From a checkpoint of a small mixture-of-experts model trained on Wikipedia.
Size: vocabulary 37559, 91M parameters.
Experts: 32 experts in each of 11 layers, 160 Mish neurons an expert.
Training: a variant of Muon for the experts, 368M tokens, 5282 steps.
Below are experts of layer 2 (counted from 0) of a mixture-of-experts language model. Rows are named router (the router's row for the expert), up (a neuron's input weights, with its number) and show model dimensions 192-383. Each number is 128 + 32 x the weight over its row's rms, rounded and kept within 0 to 255.
Before each expert's rows: a language model's description of what the expert responds to. This comes from a sample of Wikipedia text that the model never trained on.

# expert 19
Table separators and election rows. Pipe separators and cells in election and results tables with party names, and semicolons after years in synonym lists.
router [127 144 164 124 143 153 114 170 107 155 158 185 118  92 103  97 124  84 146 157 151  74 114  97 159  74 173 103  97 116  90 193 106  98 212 129 126 162 101 102 173 167 114 126 126 119 138 158 173 123 180 117  79  84  88 116 154 105 141  99 109  79 157  78 165 138  96 122 138 166 130 154 105 142 112 153 160 152 132  85 118  90 184  77 146 147 148 159 104  95 117 101 130 119 100  95  60 111 143  97 119 135 159 155 145 112 178  78 117 115 154 105 124 123 152 172 116  99  46 168 153 173  88 165 128 133 109 128 100  84 153 184 123 179 192 109 119 114  75 137 121 117 150  78 182 143 174 163 171 122 108  66 117 123 134 170 119 116 156 117 180 152 150 129 123 136 104 122  78 168  79 143  80 109  94 168 115 128  92  81  96 129 199 106 112 102 134  99 185 151 153 100]
up0 [181  72 169 155 140 126  74 138 135 145  92 111  93 121 131 166 121 119 119 112 108 111 148 129 185 168 109 105 137 168 140 131 142 181 114 159 126 125  80 138 135  70 160 135 154 216 162 142 123 127 202 171 146  88 156 155 166 120 143 128 120 115 106 120  78 124  90 157 131 106  82  96 102 141 135 137  62 140  59 109 139 113 108 153  97 163 138  61 148 139 198 126  72 110 133  71 132 126 110  54 222 101 147 134 123  74 100 194  75 121 160 144 155 137 101 156 120 132  80 122 126 123 113 110  68 128 144 192  69 137 167 130  95  87  72 138 141 125 135 131 137 135 171 121 147 171 110  92 140 154 130 134 113 142 107 148 171 135 171  14 141  90  99 145 121 105 139 159  84 148 173 150 104  84 117 101 117 104 132 134 139 120 110 102 110 133 114 163 117 184 137 129]
up1 [134 163 145 111  89 108 162  96 127  47 145 157 146 133 115 138 133 143 102 130 124 120 171  86 118 146  97 152 107 122 129  70 169 147 153 123 103 117 208 137 209 129 129  47 114 146 114 159 170 191 158 101  96 122 141 127 112 154 123 140 132 112 127 165 153  92 106 172 101 167 136 149 163 154 137  97 101 125  70 116 172 108  96 163 184 145 113  92 121  94 143 144 192 121 142 146 112 133 140  88 133 119 139 140  91  74 178 158 118  72 142  81 140 143 118 116  97 110 182 153  75 109 126 169 196 173 125 101  90 126 169 122 102 161 134 144  86 137 177  86  91 140 146 142 111 130 138 160 138 163  89 141 114 175 148 176 121  96 143 118 117 154  88 137 134  88 131 123 103 154 181  71 115 131 129 187  49  95 125  89 162 110 107 130 145 101 104 133 137 149 178 148]
up2 [ 91 134 151 163  69  93 124 137  99 155 159 105 107 127 181 119 164 106 207 119 130  69 140 142 129 161 159 144 128 206 131 175 168 110 141 161 145 112 128 151 169 122 125 126 132  51 102 159 182 103 169 103 108 117 198 104 144 147  91 121 131  95  83 179 152 138 111 152  92 120 141 177 116 157 166 153 150 166 130 105  86 139 145  87  88 107 150 112 156 102 119 154  92 122 116  90 128 145 103 135 113 193  97 135 137  89 177 106 101  91 116 124  71 134 104 100 170 157 107 108 138 116 105 167 166 188 104 144  87 118 176  65 109 164 150 123  78  98 111 168 121  94 149  98 199 126 141 133 104  69  39 175 135  43 128 114 174 138 163 142 139 110 109 116 157 100 152 121 110 129 177 125 166 180 105 141 139 104  65  79  49 135 239 122  96 121  95 101 183 115 152 103]
up3 [176 198 157 133 126 103 152 141 113 101 121  88 145 108 109 106  81 157 125 138 151  89 152  75 134  94 130 121 140 203 122 156  98 160 120 109 154 179 143 106 150 126 133 146 119 114 119  93 154  91 119  79 107 118 130  92 136 120  90 120 133 166  90  68 157 112 152 137  81 146 141 161 136 137  80 128 167 136 117  95  56 103 157 127  89 141  75 166 159 139 167 165 110 160  90 144 113  72 140 116 131 182 136 135 155 153 170 127  94 138  78  71 170 150 156  73 147  64  86  80 116 150 155 193  78 159 155 143  98 143 120  86  82 147 165 191  72 125  44 171  89 139 178  98  97 168 138 156 172 160 118 120 171  94 204 184 129 140 106 146 111 146 144 156  97 120 114  93 138 155  82 102 139 144  83 121 122 159 155 138  90 138 173 109 153 126  95 123 135 142 109 117]
up4 [119 155 131 127 129 163 111 165 151 145 130 177 134  76  77 158 146 162 114 108  99  67 149 130 106  70 148 151 110 125  95 123 124 124 117 124 123  79 113 121 174  86  96 140 166 132 139 116 150 116 208 144  80  99  81 121 107 139 142 147  56 188 104  97 163 214  88 127 139 142 157 124 193 148  54 140 148 169 165 129 106 107 110  90 123 186 168 123 155 127  78 152  90 149  70 131  54 165  69 104 115 103 168 140 132 130 119 117 166 174 197 142  96 144 182 153 117 167 127 115 127 163 102 167 204 169  65  78 138 137 113 150 109  88  59 177 132 137 128 122 118 114  99 116 134 116 166 106 103 119 120 145 169 147 138 110 151  99 127 133 132 134 110  41  92 178 134 102  78 164 156 109  66 107  91 124 179 109 140 112 103 129 180  97 102  93 119 132 157 175 153 150]
up5 [ 79 119 119 112 116 195 143  94 124 117 102 162 140 118 118 137 112 117 175  85 164 125 148  84 142 169 108 120 120 102  93 146 124 141 145 103 141 110 114  95 173 196 129 117  88  82 136 129 162  64 147 107 111 105  76 123 153  99  82 101 159 187 101 132 111  88  67 121 106 173  87 163 147 116 146  93 156 119 148 144 158 132 197  82 187 113 162 168 115  95  79 169  98 181 117 155  81 126 122 124 113 148 173 135 139  54 116 118 150  96 155  93 125 166 178 126 156  82 149 137 123 128 129 139  91 139  97 124 111 101 170 159 105 145  96 109 145 102 131  67 161 154 134 123 138 145 159 181 117 141  69 166 109 136  86 140 150 111  57 144 146 180 136 135 153 155 110 160 144  67  37 116 100 173 120  97 101 105 105  96 127 140 135 101 131 147  81 172 150  88 166 130]
up6 [116 149 193 167  97  99 164 125 101  83 166 110 153 100  77 116 175 108 127  85 113 142  63 130 165 127 111 115 131 157 105 163 145 116 129 139 179  92 159  95 160 147 206 168 121  94 132  99 130 112 165  68 121 149 122 161 125 129 191 123 156 175 106 105 164 170 126  88 124 168 109 147 130  77 101 113  82 104 148 179 167 139 137 149 161 146 140  94 151 165 152 153 120 157 172 106  93 161 140 108 158  96 147 158 123 143 174 136 107 146 131 149 147 200 163 137  72 156 127 177  69  72 103  86 169 150  75 149 137 121 120 147 121 120 140 154 179 120 141 129 146 124  97  84 120 137 112 196  86 173  95 121 152 164  83 149  91 179 134  99 131 125 110 130  74 142 109 128 108 201 111 147 133 166 167 105 150 143  85 129  95 106 175 119 163  94 152 152 140 130 139 186]
up7 [127  88  86 135 104 104 170 173 121 122 191 145 104 154 142 162 120 191 115 122  94 121 141 131 132 168  89  96 149  94 115  78 173  87 143  76 121 120  83 127 125 107 149  81 119 107 110 103 142 148 110 127  90  80 130 140 197 118 110 171  68 148 130  69 114 137 105 139  90 139 169 123  89 166  98 140 159 130  90  80 107  57 143 149 118 177  83 126 118  91 141 130 132 115 113  57 119 136 163 103 133 186  85 110 161 107 109 101  92  54 188 103 114 161 154 197  87 162 130  92 132 179 122 119 130 151 149 143 150 188 132 142  91 118  65 138 127 137  90  85 130 114  90 128 128 124 101 152 108  58 153 152 114 156 131  63 125 160 175 110 165 134 165 133  89 133 166 182 103 148  75 165 108 148 175 114 139 143  98 131 201 156 189  97 137 133 129 135 137 140 169  78]
up8 [152 118 135 163 106 141 152 155 188 103 133 151 128  97  93 113 130 109 126 155  89 156 112 131 128 139 109 152 158 109 146 170 103 133  49 140 111 120  92  97 135 166 105  56 140 112 202 113 131 124 131 140 144  96  83 144 150 193 127 145 120 178  87 134 111 108 142 160 170  78 109  69 154  91 108 150 136  87 144 117 111 179 128 135 123 153  95 136 128 104 118 140 104 102 137 131 113 158 128 107 177 100 144 144 151 105  80 133 147 108 104  83  95  71 136 138 133 147 107 111 138  68  85  64 132 130 143 157 151  91 152 136  98 124 123 147  99 151 156  62 126 102  72  97 128 129  83 151 133 119 207  89 154 129 136 195 129 134 162 123 187  86 146 114  84 103 151  99  80 165 165 107 126 161 154 150 116 130 155  64 142 101 104 137  98 140 151 125 165 158 105 114]
up9 [140 106 174 153 165 143  97  74 111 142 119 161  97 147  75 103 140 136 140 137 113  95 130 155 100  80 182 134 136 136 129 144 153 165 162  94 135  84 100 116 184  73 159 143 121 125 114 136 119 116 140 168 156  48 114 174 148 121 147 172 159 149 115 162 102 164 126 154  90 104 176 172 133 138 159 157 109 131 210 118 150 168 146 118  95 127 137 143  99 125 125 117  74 127  81  65 138 152 179 118 104 164 135 157 123 169 185 126 105  99 131 147 112  90 120 139 152 125 124 105  61 166 124 128 111 146 203  90 125 196 118 122 102 194 112  99 106 108  63  35 139 136 125  68 166 196 106 190 138 162 214 107 196 106 195 103 150 130 121  90 180 168  73  34 141 106  99 126 136  95 117  90 167  97 133 111 113 117 167 137 127 131 180 179  91 119 114 156 153 108 101 154]
up10 [109 173  86 181  89 166 170  89 134 119  65 119 109 117 165  52 107 117 123 113 129  90  88  97 118 115  75 156 159  57 119 116 120 105 130 134 111 143 136 149 143 140 132 139 189  91 117 117 134 147 141 136 168 110 122 138 134 163 174 115 122 145 100  92  97 100 208 114 130 143  81 111 109  86 133 162  80  71 123 172 125 136 122 124 191  81  84 132  74 175 131 107 115 120 136 108  78 112 147 153  89 159 126  55 127  81 138 139 115 140 112 169 167 146 184 133 141  76 120 138 151 117 177 103 161 153 100 115 137  91 138 112 170 127 138  80 108 162 177 102 157 178 142 161 112 120 144 150 157 132 178 177 155 168 119 169 130 128 140  92 149 114 143 147 135 118  95 138  72  96 137 133  95  69 132 147 153 147 174  98 120  80 165 189 139 141 166 127 122 103 156 108]

# expert 27
After, later, name pieces. Temporal words after, later, prior in biographies and wrestling recaps, middle pieces of foreign names like Ludmila, and pipes between table cells.
router [135 146 154 156 173 150 105 123  83 135 142 175 104 105 116 116 136  78 121 156 125 119 154  81 154  82 145  97  99  88  94 214  79 106 176  99 135 169 119 103 155 158  90 117 102 121 101 152 152  91 156 111  70  74 128 148 192 102 162 124  86 133 154  74 176 142  92 168 111 112 215 159 114 148 111 151 172 132 108  97 158 104 181  85 134 146 156 144 109 105 117 122  95  97 116  98  92 151  68  91 119 186 178  85 154 157 164 105 101 168 140 110  91 129 143 171  98 116 113 204 172 155  93 178 113 100 151 110 145  99 135 177  96 130 161 124 110 106 120 134 122 115 165  98 132 151 139 163 164 124 110  74 146 102 158 137 105 116 158 110 199 144 147 151  80 139  71 112  94 165 114 146  65 101  87 160 126 147 102  81  88 157 175 117  98  98 118  92 176 136 109 105]
up0 [125 120 104 174  98 127 133 120 178 131  94 222  86 144 157 159 153  78 116  70  97 150 119 111 101 146 127 133 177  76 107 167 102 113 167 109  66 136 114 153 112  98 151 118  66  47  99 146 173 138 156  93 144 117 160 152 160 148 115 121 102 125 101 170 136  33 106 116 153 163 185 158 217 118 139 170 148 108 126 164 135  76 116 126 207 134 179  85 101 147 127 144 165 146 163 128 157 126 112  88 141 160 117 172 174 143 147 117 141 145 125 134 108  86 185 140 119  87 132 152 102 148 131 109 144  47 178 139 156 106 106 152 155 143 156  60  79 104 128 145 113 145  87  67 127 115  85 183  96 148 110 110 129 132 165 169 113 177 119 114 103 114  87  82  84 108 110  62  86 112 119 128 142 164 122 118 174  95 147  75 114  92 115 104 127 160 134  79 114 152 142 118]
up1 [124  95 107 125 125 157 124 123 208 198  84 147  64  86 130 154 123  84 136 159 144 111 146 137 115 145 126 163 217 153  75 126 123 121 116  65  99 154 147 111 128 178 130 129 119 117  98 187 138 110 106 168 107 107 122 161  98 130 138 146 113 174  95 160 156 101 134 160 127 115 168 125 175 158 126 126 148 142 118 112 104 136 115 155 200 106 113 117  90 175 134 118 113  90 167 134 144 114 108 106  88 106 119  81  77  89 132 103  79 126 159 116 138 100 112 183  81 125 136  94 122 152 111 157 111  98 208  59 126 146 112 135  87 130 113 141 138 165 130 144 140 104 113 117 155 159 132  77  83 110 155 120 117 129 183 115  78 134 120 128 119 114 134 111 159 174 115 103 146 100 137 141 118 121 111  69 114 139  76  80 135 118 130  28 148 130 156 124 143 140 102 179]
up2 [143 176 100 131 124 143 142  49 112 135  97 149 106  93 160 106 117 139 120  99 120 153 106 171 148 134  84 134 127 108 152 111 130 104 150 123  91 173  74 159 175 145  79 121 162 134  72 173 157 164 105 117 120 122 155 120  34  55 128 171 100  73 146 126 132 126 120 104 182  71 146  66 123  97 131 118 102 131 136 164 123  94 122 176 123 116 146 139 100 140  65 109 152  79 179  73 104 150 214 106 101 111  98 157 137 113 140 151 139 102 124 130 132 117  99 115 159 109 146 229 129 116 147 163 129  76  81 126 128  96 148 122 112 146 103  97  82 124 122 152 111 118 116 180 175 142 110 121  89 100 102 196  96 149 138 129 131 175 169 160 144 224 102 157 100  81 124 183 126 145 137 208 151 161  96 113 149 179 187  97  55 112 160 127 116 166 120 112 162 130  84  83]
up3 [157 190 140 121 130 130 131  94 129 161 121 113 142 121 153 141 114 140 134 143  94 144  87  96 187 132 138 132  91  96 151 166 181  74 204 172  87 100 104 150 167 104 171 164  88 134 124 138 171  95 170 120  95  87 176 149 131 106 161 160  83 111 132  91 112  97 110 159  93 185 106 164  78 170 130 102  95  91 186 170 101 129 138 115 108 146 169 155 150 108 150  83 173 105  91 129 141  83  72  67 175 116 124  98 123 160 121 137 103  80  83 152 112 100  94  94  99 113 184 145 170 156 117 162 109 153 140 114 153 140 215 104 163  91 151  97 120  98 131 133 113 177 145 193 127 114 129 122 128 201  83 177 191  31 122 176 110 110 133 145 149 157 146 169 132 171 138 141  95 122 159 114 125 179 129 204  61 135 152 127  45 146 132 170 104 132 142 144 156  87  61 149]
up4 [150 227 127  89 113 138 117 130 160  70 107 180 174 185 126 115 121 153 134 106 120 115 149  76 220  86 113 120 177  89 110 128 117  75 120 141 139 129  90 126 115 100 197 118  41 159 130 144  93 105 166 135 124 121 139 100 147 180 143 147 110  84  38 132  75 120 160  68 117 149  90 102 129 162  82 138 129  55  58 108 167  94  50  94 136 130  99 146 164 108 140 149 181  87 164  89 108 121 126  74 212 149 171 180  93 164 182 119  92 142 155 150 146  97 121 226 109 118  58 122 133 176 171 153 193 119 133 167 136  99 134 135 108 102 134 104 125  73 104 154  99  89 209 105 138 150 153 128 103 119 157 113 137 150 104 124 111 166 135 141 132 122  88 135 157  51 141  95 117 106 139 151 132 109 130 125 171 127  49 138 151 140 124 172 116 130 161  72 159 129 173 102]
up5 [107 230 149 161 143 158 103 137 169 133 129 126 148 119  73 123 178 189 169 152 174 104 142 132 138 115 169 112 100 109 130 117 147 119 183 182 136 111  86 151 122 132 146 154 136 127  91 113 179 121 169  95 152 111 101  75 175 105 129  96 127  58 170 117 159 110 121 112  92 134 126 133 147 118  95 104 168  93 140 100 103  89  95  70 116 161 127 109 113 153 121  94 117 162 186 148 140  98 128 104  78 105 167 187 157  97 104 157  93 115  91  60 112 159 153 144 128 144 101 108 114  91 136 116 175 100 109 174 101  61  87 174 185 105 112  76  99 105 109 124 101 123 146 116 155 143 147 173  92 160 110 122 118  78 155  91 125 107 210 110 139 163 145 124 166 142 116 172 105  86 131 166 109 124 125 172 121  81  58 178  75  85 125  97 173 177 137 141 121 113 153  99]
up6 [161 154 211 148 127 136  95 111 101 164 116  89  59 157 112 137 147  75 153 138  98 101  92 194 152 127  75 147 124 109 103 147 142 134  74 138 173 139 179 134 124 110  82 122 101 118 107 148 176 131 152 112 102 122 136 103  85  84 104 120 114 121 178 123 152 102 167 131 180 125  93 135 163 196 125  92 109 183 133 126 190 192 104 131 154 149  92 119  80 109  96 120 138 108  97 116  82 119  84 118 127 179 233 149 116  96  91 113 141 156 128 145 120 108 145 113 108 145 148 159 121 171 174 195 116 105 147 139  72 166 174 161 137 108 114 117  54 110 111 102 169 159 100  88 162 140 118 166 126 158 111 110 127 141 134  76  70 128 135  47 125 167 136 162 140 130 122 122 113 191  95 117 121 172  98 144 160 107 131 125 114 167 157  91 147 128 102 154  86 120  80 143]
up7 [123 179 167 167  99 101 193 216  79 169 138 137  95 103 144  76  96 131 143 144 116 193  98 129  89  94 156 102  74 115 160 194 110 107  72 138 137 151  96  97 107 132  72 140  86 135 195 161 134 127 160 129 151 152 171  86 167 166 169 178 153 110 155 105 156 132  57 174 190 143  88 181 146 135 128  71 170 125 106  95 139 110 152 158 117 169 142  70 127 140  92 111 172 132 133 137 136 129 145 152 121 174 185 135 114 122 152 114 118 152 124  75 155 129 158 209 147 153 162 135 185 166 211 116 104  88  86  74 133 176 130 172  98 152 132 119 128  91 170 137 128  99 177 154  81  89 109  68 134 208 137  83 133 110 193 172  91 117 117 162 147 128  99 143  89 158 182 111 155 132 113 117 146  95 128 149 133 167 205  91 100 147 155 191 155 144 167 154 169 155 152 150]
up8 [125 211 148 153 106 105 114  87 138 193 122 141 186 126 133 134 127  97 171 112 115  88  94 145 140 127  94 118 177 106 174  93 158 162  81 152 122 106  74 122 115 152 144 171 113 124 183 139 129 161 148 133  90 152 120 109 105  90  65 110 100 175 126 135 103  73 169 140 169 111 140  86 146 137 104 157 126  88 134 113 132  95 116 110 163  99 134 133  56  75 175 144 136 160 112  80  92 149 121 105 124 103 134 133 148  91 154  88 121 110  83 107 172 101 132 116 180 134 128  58 134 120 127  57 162  79 145 127 163 115 174 119  74  94 132 110 111 100 116 173 175  97  99 132  95 129 223 121 156 141 147 107 140  66 118 142  68  66 152 116 117 175 122 160 114 140 140  95  58 126 128 136 167 124 123 136 104 100 168 126 115 181 125 113 161 124  76 102 123 159 171 113]
up9 [135 140 130 182 158 160 181  74  96 157 124 162 107  82 120 125 106 142 181  55 111 160 199 103 153 119 126 140 127 130  98 120 134 101 123  81 122 112 112  57  84  95 148 134 110 111 134 158 159  97 138 156  79 139  88 129 112 137 107 174 146 113 150  70 129 122 126 126 100 170 154 132 126 203  91 143 102 148 138 187  60  98 100  63 163  85 153  96  92 157 112 120 143 137 109 147  67 124 145 162 141 112 169  93 139 108  61 148  97 120 130 169 148 124 102 115 120 156 135 114 114 127 149 109 131 125 123 132 136 101 159 208 130 152 138 107  61 160 190 166 147 123 121 130 173 105  96 136 164 116 130  91 143 163 105 128 131  91 150 154 121  97 127 162 114  95 125  90  94  89 151 130 127 155 126 156 134 169  95  96 145  76 114 160 195 158 123  63  96 195 105 159]
up10 [123 115 132 175 173 169  79 130 112 131 150 137 144 166 104 196 145 133 154 203  92  80  68 162 110 114 115 115 106 126 168  92 137 127 159 227 122 185 116  97 109 108  92  90  87  70 115  91 130  88 199 138 140 121 111 118  92  61 139 109 149 104 125 103 143 122 117 147 148 176 157  99 126 130 181 138  67  91  95 121 163 147 127 158 145 131 197 111 113 164 133 186 121 193  95 128 136 144  53  76 129 167 104 121 114 100  98 175 139 130 116 189  99 145 115 113 141 124 174 148 160  81  67 175 175 137  85 140  91 183 136 121 112 129 128 107 153 116 149 131 121 147 184 154 104 164 163 131 122 150 163 145 120  80 104 128 162 109  98 104 179 148 153  66 160 153  87 130 128 108 137 124 109 117 168  86 116 164 157 135  84 149 121 139 158 146 126 150 122 124  89 133]

# expert 0
Table numbers, common verbs. Mixed: decimals and years inside statistics tables, plus mid-sentence function words in biographies and plots, such as was, the, to.
router [186 133 164 128 152 143 126 155 115 122 132 143  44 103 128  99  56  94 161 159 124 100 110  79 165  69 163 122 106 113  98 183 117 116 150 133 110 147  95 104 139 175 101 127  95 107 150 161 186 104 128 124  77  86  93 172 156 124 139 107  90 158  91 104 222 114 129 106  96 191 183 159 116 136 113 128 105 151 122  93 108  80 179  86 157 129 147 162  66  93 106  61 103 103  90 103 110 132  90  81 126 148 162 111 140 165 147 111 109 152 148 100 101 123 141 162 119 114 121 187 149 142 101 160 128 126 129 104 137 111 121 144 124 147 175 128 126  17  89 148 133 123 125  92 181 143 171 148 167  99  84  92 186  82 125 150 123 118 152 155 196 138 166 128 107 130 108  98  79 159  90 175  86 106  96 181 103 135 107  89 131 163 189 113 129 136 169  94 138 141 117 127]
up1 [134 106 149 135 107 177  76  93 102 122 111 147 113 101 133 136 103 172 138 183 135 142  67 173 166 130 165  82  98 114 132 110 122 100  87 105  68 155 164 133 116 111 147 128  89 100 231 158 113 175 148 137  85 113 142 125 135 121  74  82  96 138 126  65 144 126 113 130 161  77 106  93 160 107 179 150 130 120 107 149 125 121 125 141  89 190 115 146 109 116 122  86 153  77 117 172 119 120 121  86 133 146  93 159 117  64 124 122 132 101 106 178 161 133 121 143 111  94 163 168  94  87 114 171 124 104 148 128 112 186 121 198 169  78 155 219 113 136 226 190 130 134 114 139 117 172 157 137 164 102 153 111  95 104 123 169 102 150 126  81 116 105 163 106  89 110 203  73  90  83 135 118 125 146  98  87 114 131 149 126 171 137 127 116 157 156 122 114 119  93 122 127]
up2 [147 142 145 125 138 140 137 157 121 153  69 111  89 111 151 104 102 154 122 122 136 112 173 120 170 199 126  48  98 111 140 120 163 128 108 112 219 122 101 186 112  93 152 164 109 155 173  98 126 125 110 141 124 122 126 138 126  89 159 145 153 113 155 124 172 152 128 112 184 175  77 143 113 112 133 187 189 111 133 136 160 160 142 112 141 141 127 151 132  87 107 122 133 174 181 120 136 117  94  82 119 158 121  99 153  79  82 167  73  80 165 165  97 168 141 149 107 102 131 117 120 105 131 145 109 113 170 144  70 129 139 141 158 126 151 162  81 134 139 104 123 143 122 117 169 104  82 130 159 146 146 118 115 112 119 137 127 119 172  66 120 200  56 125 129 174 119 177 123 129 150 162 108 119 193 137  87 108  86  88  40 124 118 120 115 126  89  96 104 151  75 160]
up3 [184  80 125 117 173 142  73 113 189 113  85 142 128  76  78 127 109  95  95 143 100  86 231 120 167 175 121 199 145 104 123  84 190 131 131 101  73 126 134 120 172 150 128 118  68 111 162 108 158  95 157 189 182 116 137 153 122  82 114 200 124 156 122 125 117 105 132 157 145  87 134 131 154 165  96 134 148 147  93 121 175 142 133  91  96 160 148 140 108 130 112 202 132  99  93  43 112 130  76 115 128  86 160  93 159 161 102 119 126  94 121  81 167  95 117 119 115 144  65 171 141  93 132 112 147 104 119 144 136  63 142 118 134 145 154 170 138 136 106 133 133 131  93 180 115 164 212 121  99 135 148  94 189 154 170 179 151 109 111 147 149 157 157  89 111 179 147 132  77 191 103 156 106 121 145 172 120  92 151  57  94  89 167  94 119 165 112  94 138 153  89 144]
up4 [172  89 170 126 101 187 157 126 138 171 106 129 113  95 144 163 143 121 100 133 138 155 150 118 125 162 111 173 172 120 114 155 141  94 131  93 153 109 117 162 146 171 168  60 159 155 150 141 139  69 117 103 149 142 140 180 141 152 124 119 111 105 164  93 190 123 145 165 146  56  83 138 151 150  87 133 116 119 132 155 120 174 157 107 142 112 183  86 120 136 141 173 148  98 116 153 160 123 135 107 165 167 124 134 170 155 137  98 132 120  78 132 139 101  98 137 176  96 124 112 133  49  91 121 158 139  97  89 116 167 171 138 120 106 108 151  70 104 118  53 115 150 160 114  71 162  83 103 137  90 169 147 162  75 143 108 163 144 165 157 161  98 120 181 147 161 155 204  70 138 146  87 127  64 117 169 161 137 157 150  74 115 125 112  99 141 120 122 122  72 166 172]
up5 [178 126 127 118 133 159 123 145 160 126  63 104 136  52  91 168  84 123 105 125 141 115 160  41 156 114 207 113  66  70  59 111 122 172 169 113 173 142 162 130 130 126  93 106 138 103 120 106 198 122 140 119 117 149 143 124 158 103  95 126 132  49 160 122 100 110 155 139 161 163 132 140  98 108 178  91 144 122  88 157 117 104  50 164 130 139 170  91 118 123 105 128 154 137 143 144 102 168 125  89 135  65 106  97 120 122 143 102 149 176 135 104  92  97  49 145 163 117  95 164 117 158 163 234 110 131 108 195 139  80 172 120 115 150 174 185  42 148 147 213 129 141  93  96  90 151  94 163 109 137 150 133 123  94 141 168  66 135 135 107 122 174 168  81 100 118 118 115 110 100 145 132 111  98 135  98 150 102  99  86 127 105 193 110 133 137 129 125 190 177 140 162]
up6 [ 90 127 179 132 131 136  77 143 139 148 121 107 179 117 139  81 138  73 135 106 113  80 125 128 129 148 129 128 131 123 162 174 133 117 140 148 152 114 148 120 123 121 108 165 124  80 107 141 160  84 161 114  81 106 107 126 163  93  70 128  97 110 103 155 108 140 209  97 144 125 195 128 133 116 126 146 195 157  96 142 111 120 120 138 152 149 155 139 188 100 132  80 113 138 178 155 132 158  93 121  95 154 112 147 112 186  97 113 128 172 146  48  74 139 149 165  72  76 124 137  63 117 135  89 121 131 119 150 180 120 178 117 186  84  77 187 108 125 117  96 125  91 101  91 114 117 113 125  86 152 122 158  77 119 154 117 175 123 100 169 139 130 164 112 103 150 160 136  94 103 185 145 136 137 153 187 140 125  70 151 142  96 126  63  62 119  53  95 116 191 149 181]
up7 [161 129 116 124 125 125 113 128 177 158 149 119 158  97 194 140 141 133  76  59  80 133 116 103 129 209 142 154  84 170 124 132 124 134 139  82 133 159  92 119 116 157  69  78 130 148 107 131 149 142  80  73 109  71 138 125 163 132 129  93 100 117 154 130 127 157 117 175 183 114  87 163 110 133  63  54 144 157 185 122 137  92 123 202 127 138  96 123 138 209 136  98 149 137 101  65  84 108 111 134 138 158 149 113 174 142 149 122 145 128  87 153 104  75 197 157 139 120 129 123 160  69  53 131 110 112 110 174 198  92 164 179 126 125 103 119 142 136 129 213 111  90 207  99 141 162 121 117 136 155 114 158 136 164 115  40 129  80  53  70 135 112 132 132 172 126 148 143 104 154 164 158  99 126 150 149  93 121 186 114  91 127 157 173 132 184  99 115 162 179 128 158]
up8 [123 144 177 141 117  83 112 143 169  98 171 119 121 104 172  85 178 116 141  86 129 134 111 129 106 132 141 130 168 117 143  93  70 144 168  90 117  87 150 135 157 110  47  72 148  83 134 117 147 109 101 119 109  91 134 179  98 155 109 121 109 137  71 109 126  86 145  83 117  58  82 151 116 197 151 118 154  76 125 132 136 170 107 129 126 182 101 157 158 151 176 116 140 125 103  82 108 171 147 106 138 163 119 124 123 103 104 109 168 203 131 163 185 115 112  91 143 127  84 175  79 112 101 143 148 129  92 125 162 117 173 151  97 144 126 160 128 158 170 123  55 128 143 148 109  88 132 137 123 101 225  35 120  94 100 121 152  73 157 129 106 115 140 151 112  89  96 183 117 217 161 128 134  71  61 170 104 168 131 131  68 176 142 111 129  87 116  46 175 102 112 146]
up9 [107  77 196 107 160 180 153 122 152 134 178 150 158  94 125 127 139  75 122 104 106 134 149 112 161  69  89  78 100 155 123 146  77 147 157 107  68 109 122 137 164 114 182 118 130 167  85  98 159 101 129 149 168  78  71 108 111  62 168 109 119 121 156  92 128 155 181  92 148 133  58 183 115  89 141 117 154 118  98 115  93 154 152 113 127 169 143 128  76 143 127 176 136 112 115  79 128 131 119  87 123 178  91 117 159 110  89 124 123 155 175 133 143 133 113 102 180 167 131 155 133  80  48 106  87  91  66  50 202 140 118 103 181  92 176 100 171 129 116  92 120 141 145 114 131 104 101 104 137 141  93  96 126 119 132  85 122 114 139  96 141  78 129 179 110  95 100 134 132 111  88  95  85 126 136  88  74 122 131 125  98  71 130 133 139 152 186 134  60 121 195 130]
up10 [ 92 137 191 127 157 102 139 149 130 130 149 173 144 118 165 108  35 125 114 199 126 177 105  89 164 155 100 142  92 136 134 115 123 187 128 163 150  85 130  81 153 174  97 144 106 165 119 112 102 106 124 128 162  81 124 123  75  96  93 135 180 158 118  81 154 148 150 143  99 178 157  85  88 118 129 127  87 151 137 105  89 135 102 153 105 159 117 118 112 153 128  74  76 166 123 106  96 116 127 148 160  75 134 112 140 162 146 160 160 184 160 146 141 183 104 141 150 152  75 122  94 111 104 102  90 165 119  93 110 133 103 164 133  69 150 193 142  92  80 119 103 151 123 150 147 143 179 175 145 121 112  96  94  77 115 220 153 162 115 176 105  96 149 137 125  81  89 125  85 114  71 145 212  79 105 111  67 168  89  74 110 140  95  51 126 149 149 105  86 104  97 160]
up11 [ 60 120 142 121 151 136 139 105 179 125 163 105  63 135 173  76  96 176 149 144 135 146 144 144 160 104 143 118 111 119 133 148 137 146 117  94  62 122  68 160 177 130 154 159 194 186 161  78 142 133 142 109 150  77 103 179 143 147  88 120 207 177 109 109 146 145 103 173 123 126 139  65 111 101 155 149 184 121 132  94 168 129 137  89 136  79 141 127 156 179 142 162 113 142 152 189 147 181 201 124  57 157 148 146 186 179  98 119 120 116 195 135 125 149 129 132 138 138 160 193 155 119 138 102 118 123  90 125 143 109 181 131 169  71 130 163 171 103 131 207  99 117 168 109 116 140 177 151 118 174 171 153 123 110 119 115 177 159  97 107 132 150 133 109 110  99 118 132 136  67 171 207 119 181 145 114 120 127 117  90  72  87 108  60  97 148  77 139 171  91 120 158]